config.yaml
num_hidden_layers: 8
n_experts: 96
experts_per_token: 2
d_shared_expert: 0
moe_layers: [0, 1, 2, 3, 4, 5, 6, 7]
routed_scale: 1.5
balance_loss: 0.00297
balance_bias: false
init_std_router: 0.0195
lr_router: 0.000609
norm: "layernorm"
norm_eps: 1e-06
tie_word_embeddings: true
beta1: 0.95
dataset: "wikipedia_en"
Below are experts of layer 4 (counted from 0) of a mixture-of-experts language model. Rows are named down (a neuron's output weights, with its number) and show model dimensions 0-127. Each number is 128 + 32 x the weight over its row's rms, rounded and kept within 0 to 255. Numbers have three digits each.
Before each expert's rows: "raises" lists some tokens whose logits its average output raises strongly, later layers aside. This comes from a sample of Wikipedia text that the model never trained on.

# expert 44
raises: "2", "6", "9", "8", "1", "7"
down12:087102192107093186131102076139159107119107145148111139137110117122097124144159099119079112154122116140075120133127177150128164164118161092129141091136064149086194157100111103186134090084136136153168155119124107123113174184105136122151185079123124093155161097141110138163115102198113154200135134052124108113151151161151142127129145088113103159123200070215148092141165128168061104138146
down13:106093157124198144132104112146149164125108148153082152094137209141134133193093144118134099133092131140137179135160155114099209163124147173056207168146122112119130113178103157108128085093099105141105056106052125094142176099126084139140097063137176127174163127096135109175130170155159053092119142147106115116166109111157140101143155132168084114153163107121140147143154136133123178097151
down14:122149203104143116138103152149083125073140123116079174205084115110130101068128167173214148101160111131175188167165121113094152188130147130104133123189144165124120100068094141149146168133132210102167130107105127146078117144101109107124173144115124110107208118110126085136181107134150118118100131103129144126121156148161092081133119129115124079107182042146132129175117123143131160082124
down15:085099111126076199098124161138103109143062147132136155104104134127120150126084173171076130097129119107164053140152087086156158053113185133169159108051127140097131095106145135126155125096099107138116109116112145184167178170150127102144126161141162153138092101125086140120106119150112080183146103104165148127148128160129181046099052115107130109111121167098154122113180120151182127069082
down16:126132108088153077106216091139085083146096122123171156152090117145071135125139123197151144191133128143120127107114193103128108113122120102153051167160117159103125189130102136107167085139142167219112125074166152142075110174107116092139094080089075181137127160088139118105118127122118103129159128128145162128124118130121157095145131109175122099073121109178129139082182059132167103148078
down17:049110117161164118168106109115170148170170095101169165126157126081094132136118083109153138140088127077098122110170128106148085136141112109149169142079121154123188157134107089118187170096144170102153153126147077109142181120130154107103066119176171108126188159069166154146196128132099077118100146054171108150114131141104185092048115140153086167123115081136126108105142132150151136112081
down18:155104109096099140109114122130165151087149138190054110082119051157123125133091128158150146123142127146066159139143158151081172119101149142155159108169116133130131142181150084141155137201140117121170141150097101111161146166077146107118115095090104116187142113175184086136168111134176127125082146109093084104062152188196136180147140106083117138075142089102132071116190134101085141095152
down19:114123143156088133117121092132135149132074077106151154124091122105126138131124151123122122048099090082145097164162123137136076111100110120171100098125123209143184184112082090106128189162207142104158129126126122108162114163162155147048121104177150180119171144131125123182099072120127218066126127124091121140096186148146151164159108140060104121097098143085110143145184151115134139107116

# expert 28
raises: "ister", "ory", "ual"
down8:102106074113255098182133090132100094135114129205187115113170164165140153123141171165143124154093162128194140113134040189112162131138160144183122133098122138107107149143140128120127163131183094093107156115162152117106177123112131172140136143154083163128152129130129129075149095117209135143111123080123158088111095111171101083088124139096152132131165185122119115140155104103110095119139
down9:113126122168136137132142152157057145079087149128126175155130100131149153100123088189138148119114136110187119071164113148090114164117129131044110095131111101140128067150111145147124098134111151118109105121108137104105119164102190153158118184126118175169203140089146050173130098171133128137120100163062048132099106128140170146105066128137148058102033126130111168132126079144121148114114
down10:098110125077157087110096131158110146181109135124118095200093137079149125050131131191171135141137126143169116187133094138119170064078125128147124164143123176088128104102103148140155124124140132152114126182145098153044125149166113137105102188141156106109110144113124152164061123135097180131129148194166152138108147112096109094101143138129115213175131114090137192049077091144111144114098
down11:120142107153101049111139079133153075154141149024139177155147150113109118132152188098136147123150171130107093153093202114156118143131051117125182144124159110087103122140142098102142192111116137149099090138096124081146108098114124141170163156133129218134114139116164068115159147138169140112174125109120107103165140136087147118140157139139130113166114144161124036089170061159167173126116
down12:111122099116138086075116169116119102181122135213095151145127081136128104154140150152098164142201104125107082070162123135188103164139115115092195122130157122185122142068096176194194142089078149077122132125131113171102177166144147133109164148099112111101122090163151107071133182160140107130143162111100126146151100135183113157150115086118161078140139191114175099153078131118136148088096
down13:106173148124081165161114127094112111149084167098093152149138137134194173165132128191181113127201145110200120065161194122120076102136125140153129155143121165141137128053055061150127152169179187145139128119090165083117144179103081102102176111089075181142124112116160141134105167109095087075114117100142167137141153127108146107126168145131108087135089083122154124132135150161140149115123
down14:147139116112120148139164060143098064160113145124121044090141152114109122133185100137105148147146162140188133161169138177202159088163167099143125186111088062080138172118105144157151093070130111134107084121114098078119141136131120104131108081151102127123113156121154126067160142133094142114119132142199073117115160149054131125149108163090119150091151097146143231153131122103111158089089
down15:084151161099072124122111124148116181186078182173180170111142141126182098086114088166169052084058147137163131186130122067129111161156133119106126185084143118088141129125131088151192120125110076132096134152155135137123107170180100135138141115106100114145095102093133102112075148113122109184110138130063120099119112088135182135116100100185126151072148069169143086163121137164106120097137

# expert 67
raises: "i", "a", "."
down3:150116055095135167104094102142096148134133100090129144079181145098160127064183145167165130127114145128105109146090137087198155180158143144135171106145108093090119130099147103102179142096105121072071131095118123121160133179156110107120189131130108109167103155073156130142156110145105141130130165077173130124101059120038107075139112190099112078125124108117126190150186093162155135171145
down4:128115105089139103146090095211131174138097152118094136102160186139171172071125159140142144090182120058122119135061141108184202177161125122119157133131192127168135172085104118080147087090133134143119079116135092168143121133145136102132162090100137133110085097101151095121162171122109156099130121194120129105159142120066177124077095129080116089126065088101115131132154110112083077081134
down5:082129067170115125067128128118135146147195150128082140079086136140114088169106174116129100165137126129138174121091076109106149086112103112132160137143133087123083100120176147109115124163136070128078115156139143143157099096146123107143105118067105105156158094130171203099084119092042127147111101146105124132086104086133135164136191191154112119070155120037106146151151115194133079118160
down6:140170103110120160177159106099151125094089158175190093110125054090148089144122135089120140126132121134152109081087145128147125161149138109126144115112132130114121172068139053194164085096113137085133097123170133095110122082109142153063127125123081142153128125141171178150097139206152152174122077154191069132158126102138175207147095098133172147091149122169103161089158150091155105137176
down7:114088158123130186176169196151174110149096111152124183118123118106119079114128134083103148085163167117100146113205078119131135176139167096103137151141154119103130105134132129116113125171141146099107169178155158067176114119139108117109159115089141151134132099132207117224125153188137151146112146060112179095164089128116152178112159052134152089159104087176153164164140105107150158117095
down8:149172144163143148067159111119154114080079123101144134154171155163096142150115173120171135119150153081134091163157156118116055124152122150144138110120056064118160195123150113139115142169157140086125129180078064106097100160103160128105189114108125124088132140182142069150122137136108139136142167146162152109218188166088044114152140156129138164143154100140199119128154142109139082137160
down9:148178096121136157100127107212082142109094153122185103074130141148179086079102201157109099163103104088088071104182113148188111139149139110100084076118141117150094151141146137203124107129143133093111165184150119141083173131183119127094177125149103113140050095089130145137119122134083134123109094140080106161101163164151141117122079139088122158109089148157176103098150093139084137099171
down10:134038103129105187157157062116113096128082085133125156165101102103140113145160057136124156164124084095135073194145114097045164156088162181120126130165121128155167196165131112139150161154158147120125143088117155072072110137106150123188144103172127085143088150146107140131129145149106051122113136114094143124111143123139086083106109082162173170097151156105072116158133088097132154132144

# expert 83
raises: "ett", "ol", "ection", "qu"
down0:115129102156112132166133160133122143104127143140107152103169160058170105104148164149180147146131094119135133135113129173163127065128124115200130095188039152132100148119123128126083112107121160153069198136129141124154143179110184088124168180113173145093149140089151155157116182092123135173131096065101162089171102177060110135123107173077066110192162154142125109180137113138093132150124
down1:107143103109129116218109103129076160153144094129107155138129125158100120140164079132213120161164103102130126143093116107084146100128107103132124133095117168141070121150120124132145072089138141141099157073186016127137166073146115107179152105127110120127138093103043046158157131132104137150132091112144142120087116125083125119157154090058093074157131115103101083123128173149153110093170
down2:131044127147077165203126120157144157144130051104229134081126130107107139098136105136136168156157140142092167180161113105114143103119089148089112167112159156084139102120120048157117116164138042107133142072159137147106083141113120124140117114134100188107165089168069145094131130175141161139138097128143126106107155141075098158102131178139136094161142135167185093156128145100103110114183
down3:162147150168095149140136123108146115091135126140141143100112115114098127043186167098104173103118180156105058136148110110112124144108099113167132087091136130118098123133138146180110138077139145139121122150105092074115163076060146129093132096082164160134083126177221136150173102104100144056138161141144215117113068119151154137145124134139117107082123184121147143136121075196138102097057
down4:135121114123128103121095137144072160110127205217129124163083162126119115200117140187142116129168118106118151077130160102143128129135171118171147119092118107172217165132099109069148176131117152106128147146119139105196114090130194129167151101083111160095049158138164099120145110130093117111163140159098077130153134156153087138098141099129193139149106114077114139150143158154081177065160
down5:141151122133141179107150113105089073136187142209094123106150097149114098191095128109134132067130142155083083131196112156069114096160125101121068102135164114074122124083103109096139144142157147111160126091153116159220144089145101114058131093103149087158081159125124154082138165140065098099139106141138169174135141098161122133102077101179110121148133175114098159078110156070142127129106
down6:065124110157087107124085162134153065145130135116197161084153055114135140095152107097094158166136058122122147189095128109152103190116134118098037208131115134112138137070120150136138129148150122093154140189142132114112162091162109174140125159116101065103164105125141148138120138066135174158133126129107094134143072147139103119159139103122190081175141102076113128144173107125130197151097
down7:181073160114161091155103134160145145071151125123127128135171184132051145121123149107126061135129140108168163116089131081154089140179120095137116057111157145128134116134095111116107094113181122182113099156189088094123133162198118151146106076087138042204127126085150110175122120078148122118131125116127132170123055177145181068140130122088143132153129124125121111171140143154138103080171

# expert 26
raises: "v", "f", "th"
down9:195106114075156129153105118097073144109137120070104129125217152120097112127184112165178176119163092099147064153086120163175166101083160075144136156107082086143188183096106132158089086094145102107148110071088149117130121139108140134110110162136136101113125184136096146122114143136129131028092165102099154115135098100096081134129106140090140153092120111128153163132086108104201156128152
down10:117117114123132110088165123119144134133118070144138127126109137134077182126123098193168132147109113156135151119188145065134126118094156143148091139094104150103214105098117088106122085210140066170120086160122101120146075128065116120110135093135107164157130160113156113125105145131164198108149164117062103112117151151072159136142189065020104138128159089122113148181166117101092133124110
down11:123148099169160141206127082195194107130087130117120114115103125147113155156130124088218123138061103157153090111112159123146147155143069128112101115166132087097163078100100148138110136104132129094123097087116112076170113181167143153156116087067123186147064099191128081081130114128117149151129137141100148162147079114111147095102118167151171146164153141123153118148223127094134096129178
down12:178174104117140126128103143134163131159145196098153139100094073158148097141119121086075124152093166151125153103107075115149115119107085152135152173152111127129101229130157125152146129123122089119183147094126142127236125142097153108132140132177126156119096114096150151141124120124157158150085067098179140126179187173113060114142035177106117101146105091133148122160136109138153092200137
down13:156118115105156165111105177184119103155117157129147124091191151114198151175121200136093109117133104131176120107134125099075136184114119159091087095107123129111138123110097153139148180128087151147082203105114100117142108097138138206099095103170119155177120183100173128083113102152087132055089149100145114131145053149144136078093101124157093145102166102101155072176176144153110084118144
down14:136114136150090123112129134118142176108186166107099134154118103105115129138141108123130100134145154100177117066199169143140255123082158141135158138123109177182053157141128110118156131147131102152124197149126128105151157120109134085166141125158108143140093064167060234084123110139142092083142167065134110132123138098089161193107150094144126133132099112148149084126128125123158127114116
down15:147145108152141149123164135179068139152109193157135108138149104107098186130093151054091132077151122163114139119136125143134094116157083162168083102120095203081144118127092145144097114151134112045125150183127153103107110105151084084143091150141115066172114174111152119102120112135098192129118083139125123141138115099144069077200118056191107097107153070130120169095106152094117141164103
down16:106113081130082164103153101128158096126092142126136140142088086106193160126137135174126109207123127152103190111154101140114127155119153128178102103106129130084108132125136135185065093115050145133121085152165139169116080137118128126154130158111151153174164140119168129158143125079123134086147086119178100171097162104092153129153098142130068060102058211083211141110157096174104117127113

# expert 6
raises: "ly", "ul", "ol"
down11:115189090134125097136155092180060095104167157107142094125110101131128085136176138145126084149087121112144210170167158132173110162123127130127143153084096126097111117096085098078091111127092105158127121154134172129191088126099162113105125122177099136204168168140156111196097124124215076173158163164114100160134151139132214150136160170152183158138135173127099096121133134114125127105106
down12:150101113153145203131085146088186151098132160121103169085087083100152090205101129132107109132133144122176171101183158148088182132149133133081107109150112149116124141138146171123138139148110079144102193111092169077102107164142161055110088124175084136136165060132072147104101113181172149144146152128131079119102170129100140147048118139092143197130091110126112122079112112101130176131131
down13:076126129147122117140056104160151165175127192150138198166137130098154159113116095104017087147148163066114134112141161142122156079105094147114129143132162131124120181123107082174064112135105146155101084106107125114062152127151135064084102157183121099139112175083129199110134113118124161099159170079111134157165138136148097163156156131165073104123108120123126131110075161143132119089176
down14:053118101171104125130172093089157094069124186115136115123171130134100176092135134098146156204088130130172086157143115133135131100126149174128103139120134097179108154111087149078088110090107130193165096140086128135137158149171080132195113092130162114137130057132071161116109139094049044128160134105087166143122120097080111128107137100084149105123148114132143130119131112088103099053163
down15:092122164132098085099097117114071127114145169154146177161154161122185087061054127163085111133066140079142115136079160115127103198138159110085146115135147199130078151096141122144090158111128128156113096180099091225133128103132140170072094152129129122178134146103145095138102075129143163131111159190144160115117124171155150107077066095100123075134155111094100163120118121137154123159115
down16:166166085119121127010106144185147074180131145094161130222121119074128125131125090113145180122116077120144115160088169163149114131170121133153108084162145092111153162113178103123101177180105062122158082128088106157143118110136136176080114124157111149161147138150133149112112163156111187045099099129093132149106124162098117069177131142152095128151158116137137123155158136155167094127100
down17:087153167089124114119152134113122147169078147156157113158096151147074138168103132140158121125185066102058102141156119103081151156132139147098086150142209106174108150070127177171163128053137085130108146112116172109090121161103071111141181142129119076161122168126134094141086122157070110094099121119100154150167097095124136067099060089149105138120077116080120164131105145170139114064127
down18:161113076163099169159165065163105048133164137100171129120120106098142104125126164106075159129088150157144153152098097150129115156179134146091141144156089101168125190152127063120124117105098144171210172102099127154141166108126173102119154111066139165081176105127186101149117113122107181102110187124133068155127127159096135096118132101127156130134108145141192096078145057139155107176161

# expert 33
raises: "ar", "ul", "at"
down8:170074151131118133161050160141086090131168127104126165145200134115123097149161107140106095108158106102124110046111126150181156146092146098051150172114156101133101144159135132129141108081148136109173109079091091159144102121073148174091139100079070129132129084141148115132098074164148215125122099152143168109138118096124108089047119156091142120040144125146148108137147128140166157121090
down9:077122164132155143156137149158096131140110143073093123174130065153105128115148061078103127117083079155165120112086132165110140120111111101075137149142088197153092117087131099122159208133189138093092125131073104176093088191130135110155143099156180113130189097056143127107220138122158132161145149147108123102104154120124132151050091101138128150129144183165113166108124112118097157129106
down10:080119105142125135218145163144115137150191104156122118114082104168131154108155170152188095176124154158107135088123133169131090145136139120131149141150176147098096168161113111166167199122155192117131150124175128088125128126169218161199104155138145071093164153177109109143099119097158116130167099120116109152074136127136097114179116181085079189148071124103139155127182100152126104155107
down11:136151126121081135071152085182111112174088125117144135103088117124191131064161187140122182178158093187178122161125151100135173101136139170122098090087064125157113086123149168083115121111183107124173145165201099104155077139098124157175094103143085097088130131148111113085156078131110110172150137094096135138142125160118120086133172101125155141110170144144119186159127143172130214096125
down12:170154119170140154101182082127086153125103062131057111080117073158107114099139094118098155097145148121195120146133148117168119110156121128091140111192111105085083147119087128181156129123146158095099100169108122089064160130112147171085161140090107151075121133124125155144099164153087112192137067200126205132176065079173134129131149100092133096118088160148170157122160113130124113115142
down13:114124153133124126157082169095121158151159137122096100190149053112143137149099167112132129107073130075116112131109145121099228090117106138171145178115125097113090054209077103078150137210143140107104148107129061136131123117143123088157104132172195132127122145127174170141118172098126167096135121123075167163125153164102110112193138096160103139137119153150150107079109078087135140089123
down14:096141136148160148149079136147090136129117077078111136124146164181110187146139092056105129107149183084114070166144138070147078096151108150096125136189159096105096105106116088114104102125118193080131156153201084137127084147114130073192140111131139170117113114154154100142165157136105077135164145149116110180150079080155127138079161216128151088124133136093169148156140130144115073129164
down15:159153154081134163129161121102126135132145089146125095100143150160150061094189142169142154089146139135090087110150056103164080110156130140075129111084105158112172096152119097103126100085100133009110151138169154132169147144143110133159135150088091143130168123157158149233048156084147190107161139140102142071119117162110104140144122117129127133154122115112148117144124069082100145167098

# expert 27
raises: "u", "he", "an"
down22:109077160043078151148117109159143122103116107162137121153117102138138147171152128102133093141115158209160100201105127159111071149101156148126141177075135099167175091108104212037150134160142102175161098143109117151100132130112186098157156146094063113106109190148117151143110109179111138093143116124109081148099119115125186132081122139139200129111155110138174096101148138150133116096090
down23:135115123090085172186152091113137123106097122142137120087104125185095102147119141106074079132103088102078087173183174127118105119168156115097176088096118146101100160145157129130158091189075119122128163067169128101122075077160182127169150089150118145134128103075152093123178121141168181194166165130103118145217162152094159109158138153150118154116143156146124104128115200150111094124172
down24:105199154149109157122163150196049143120112114124112105106130103120133129149166121085134194119161133124087115127136123082097138145104115151159161132132127112038134199108108130134123050153079113167119144127138122142158107148150124108043157148079087050139145093138145156147114144113003123111122125135116148177102113079131117133123157139176138128127096099098148150153103128184176132083158
down25:108168110120113091098173138115108120146209110145086133128139066158127107108142131201253126120171150148097125090115131123145121132126152128113112169136134145132111125112155075120181118187125156146103096063145112133105101071127167165155127174175113123156161117128072104139129131103139199147109092149187154199139163136178128112112114129152127139176078114131076117147119110146149081178057
down26:092139155168096184110130096077157109099143143087161154159120127092171125184145110114126117178170081121141114199037109125180081106142133194141201176119188147081111129109093124131135148129145081148156089143086073154138163102168114149146127125132070136097101128107169109129052131142122129173115121116123112143157162077084173150097147132119086194134134113109150157130107086148121128075171
down27:116135105113201118136210130152146174134140088124130142155164088175145168167072179143110074173150128146121066108149126112110076197152152131186119161126149104130140150141145121176151116186086147092107083131131157113123130169060145147135170108128136117155085134139153122191123154134182086120172127152089124165152094116103101171087146164119086142138085085140102034165103124138136156158079
down28:116137083074101183162119116113155157099201134099081099088093099093088127152054157118119109167162123060212082132123115148115172139176123136090188130117118138133100161171136153118171147104137180129109139080105148123140142142150140141176166200113141177135131094173136147150138172107083129127120099082172124160079150079157130105104141076102128179123126144066165102117157182124111082145134
down29:159119137141099112125106157149161159157130145092103193166120154068109141162116089131149063072171118130114095132140161096089132168147124108154103143124098182086103138096132104062141112171137124172072150088149086198110105142169138150115077094153121098188131124128103073189092144165128128159143106168128063143160166127115181180069129096178105178123162145126104103120157110117120198170088

# expert 7
raises: "ly", "er", "-"
down16:121169188122096132183156139140155143110090146098141132144210115154100111075110090130123167138134111110147140087171080177147092170148118095062139073117130142099091082127179127171163095141150098119204095145200118136142078169117148074126112092121116181094138110139193125107075126121086127167152115197162151142146173145133190169132139100146132121170103158160182146138108117112137096107083
down17:096165115130104152125065133150170167135111143167155115080171135167119114121120151120096137132167123176117100068129101097120127100128188147150101148155192120156133088164085196072102063160126121220079131174117109094085057163082119173132188121092148181152126114124127208104112138147128148106085127083143127130118129117135107150114135139102129133097130192156167160161147141133181103092077
down18:105083093097137082117181136101100073146156174141109123138138128117102162162148089108138180156128121154141123148142083117140114113139094144132094089078122161110104066203136130105052112155176175087139128085166125129154162129108175064165126147112089134068145137092061135118075132186137153176099121080105179128131135104138158110186137047136146112166053151104110140157147135141106090152089
down19:127155130121144113140129101068073183140137144159055127171126110121111135111175105124127175104137132122128082124204101212116166151119091150134130147172147119140121090132125158162178170156124112134172126155126103125137159183158044059189153184155129102123155148105134140160131109129163111110139066126141143106137168091108160094114064169092143117139123073086145166150110109036095114093090
down20:158173112140110063115102118137110174121130122130108139131155091094147145059192093090166082183118098127142078161154107163154200113127134143109112112234145087172140166107158119092146127096111123067106145151115100167087124102099198173140153112115152140105108084161193119162131115060088101102147090131129125091115101139087170135143096095042142158100123182121115111124103115101108130121114
down21:130096111130110154094198068163076161181138100104106124090097132074098155129130114152139110169091155084139154108099106143145134114111140092238097145122057102106166119132169141111171154170107174132141122110098178108138134148086140128161119167147112192135117111084122097124117156106138129086111063129129144119143092135139114116157077165069044077125101171154089155137179107117133188164099
down22:133125122137103098112145178107139154093140159110200168155184090121098123160130115158108090164145130140118166123156139145155109136168121162143150108126127129093104092139085116048129122114163157222177123106133156086184099100115131127110205141180128148134101164066068111123105179087104104120111145122118086110123114046095140117116137149124227175132148116119105097200084109152161125120082
down23:137113114088129126132168169170129134141081142071166195101119096157069153126066135115129140124103187212149079132115102144126105120127149168118137118139112104138110137132120108181149091115132192117091152111140089108084102157136145095059104147072151145124155137140139106167179072119150133100154108134170160142141109136184115105119184166166176121128179150139110103156143242121130085105200

# expert 15
raises: ".", " until", ").", ".\""
down6:161119169099150136131087094104087114119084139114225075150132123183137118229136102166164140095167109122121121138093135160118128093152124116133104085181074135171141141144117130173090166145184132157175096115135163116146174127125173123050117119156114173202104131127140101103199094109103112128129120100114116080156098160144159093197097139070144131140149140153091120127101081181133110156108
down7:118123157116102176123111158078069142181118131114183141129166128163156124157147133171125195163174100128109134110143065104166079137086126154136091085095070147166121151125139107123166090147071166177133127163130066089075100172093150150124032162092119105152107148096142139089118146151077110110110095088133149106072096187105135132143147117164127082119126105124146100153163123104057106147190
down8:123074091115088109147094121124104085132122128142143093140131104139054126100143124080149110152158110055084172123186152126155137137186128138146121175131125141153198059080161159179106133054146109185141119113111120104127144078045131096080131212153179114176146124081107128143138141135135127108187165127071111132151147110136127119124120097087123165169176110099149132156168175178111145149106
down9:149178090084167113106105115106114081104146160074117110111112108119083120129095172132105135059123135155132112118152142140135141162053178137105125140084138015119153122074129175106114128114152108140115173136196127129107164156131068111122132126153159106136150115102107131101112116160164100150098150117138073106091173082112146131088172129067179140125145090186108115114141062062059170080135
down10:083102136107132042076132159103093118197119118132147123115087096149135161187170099147079130081168128173142058148107105137150117166126132072154139149094095126152107109112133109141099178150138070119085144126107123161064160196103134100088148191089130182080105157129154102113164183134158104106192107155157096188089111146090129124106152097188100135118137158170121122093111095168139109118110
down11:135124137145117187149140104102183175133144118100104172170142211127085097096052112119144129113118127153149147199166092195132128089066110132152114124121106136055089154091149105156136146121150156131060119128133163163126159117116151086120099102097068107118085196079142109120137198181164073155122160133151181117188124075144145095106082141152132136168101104117133184129117125141130089129139
down12:115114154120102140131155107108113095152139144167147144146164112044095179170107161092125144157098140123116124121145079175183123134167122096136176113132157121164125119240224146063158106160183147183090158127059162096164136113143117151137129152160163088149129109090150124083133131102106123162082076080142197154102114126152148109109134180098152143151161118163085130175132145156112153100125
down13:097169173149127152083149100120174086118205166134121085148140125168076174093111141067118122133113120119136088151169095145111141091114110109059132104089116068110134102140120118124112138165119106103092073090154150139125127110031137134159147172134094145100111129154090234150106133106124137101078184122121167180098057153115117170186129138113106189171117116117108169086126129124084123125143

# expert 61
raises: "c", "f", "b"
down8:133171122127103152121150143098120099124105126150086075129165104148115178158153145119073195101125168158185075114072137130111109131164094106101134087143106049146100151114105137088136149156126132152125092102002126088115134120163132154121144135100130142120126134129197133124079156121118091170161132082179108163108095088108158124091198103106118120080140157172103145100104040142125109121192
down9:124109153103130126112149164211153100150150142173131167115085112107091120154130138058144058115130168150135070143184166143115055076117139189131078177095096108151084112137147147089139190137107132118100113075120163106102130111079122101106157079182179161121131159183101097122125087128142086092124168129170142116193165107111108084108101141147164134128118152134174108139174131117204122131087
down10:089118152179104143155151120118118067166144154160118117148099173159121152142183123118101078078118165150165184112122129125080085172125180071085143092154148144136140105201123086149162169103127142182081165131165125100126154167053175140085167173093020078176147118159134093109121130109135089084127137153104105108165133123116145082137104114162144184151148131164128157102128165128149143147102
down11:206098118111082158148202163112080060082089147122133157145179096132109112123129089140106102147084146126144120115127124070146065100092161137191122141132071120103144097169132114177110135111129051148052132117058149144140152100136124204138154135158133151146080139077100123084143147102118098123114121167192104142120123177087141149150189140088130148127106105136195123113096111136165144167129
down12:149166141098074169022085201121103142169099097099160127061118136078144091122105184162164091146093139159125112052126134090105130165106123099138126170082136146195062122090167088154193113141104162155088166132146155141093099137161108132119134121131175115151144113111166126090151151079133122110136105087097083108128133152181169162130102133091073145120183138111087136101162142126118117127143
down13:179128064133134155140113124141086132081139104151170116148149095149143123142170094105144093134179110166153145147120144115140129109130120123133135045090135127083115099136109077191155107066097115095156242094109102118110036165107130135121126147121071117179134134124084074126112120162126155139155151164191077110108106113064168163132149137118170129143194143147156115099137166125137165169067
down14:152166138097120139143199151145119114083091187129145137176142133151110189202130134147087137108112133170139038128190090138147096175120122105213154144157144135113168136142129082118135118123193118157119106123135175127076167145129048123127077132130156114179094110130133134103142157133180094136116135122147087129121155206119112121081163107143104149169122119222137163153122163120135095087167
down15:122114111172092106105077150140172170133100184123104153162174144073168128103168100151168147212130113186108117092103151114120165136129126123136065132081084094115157133118144146176073069155094099090120112196129097113097082147144138138157163143138164079133113129080088210132152073173080152153163136105133125120117128135065094143105106122095141172120143036140097102114120139139123150158100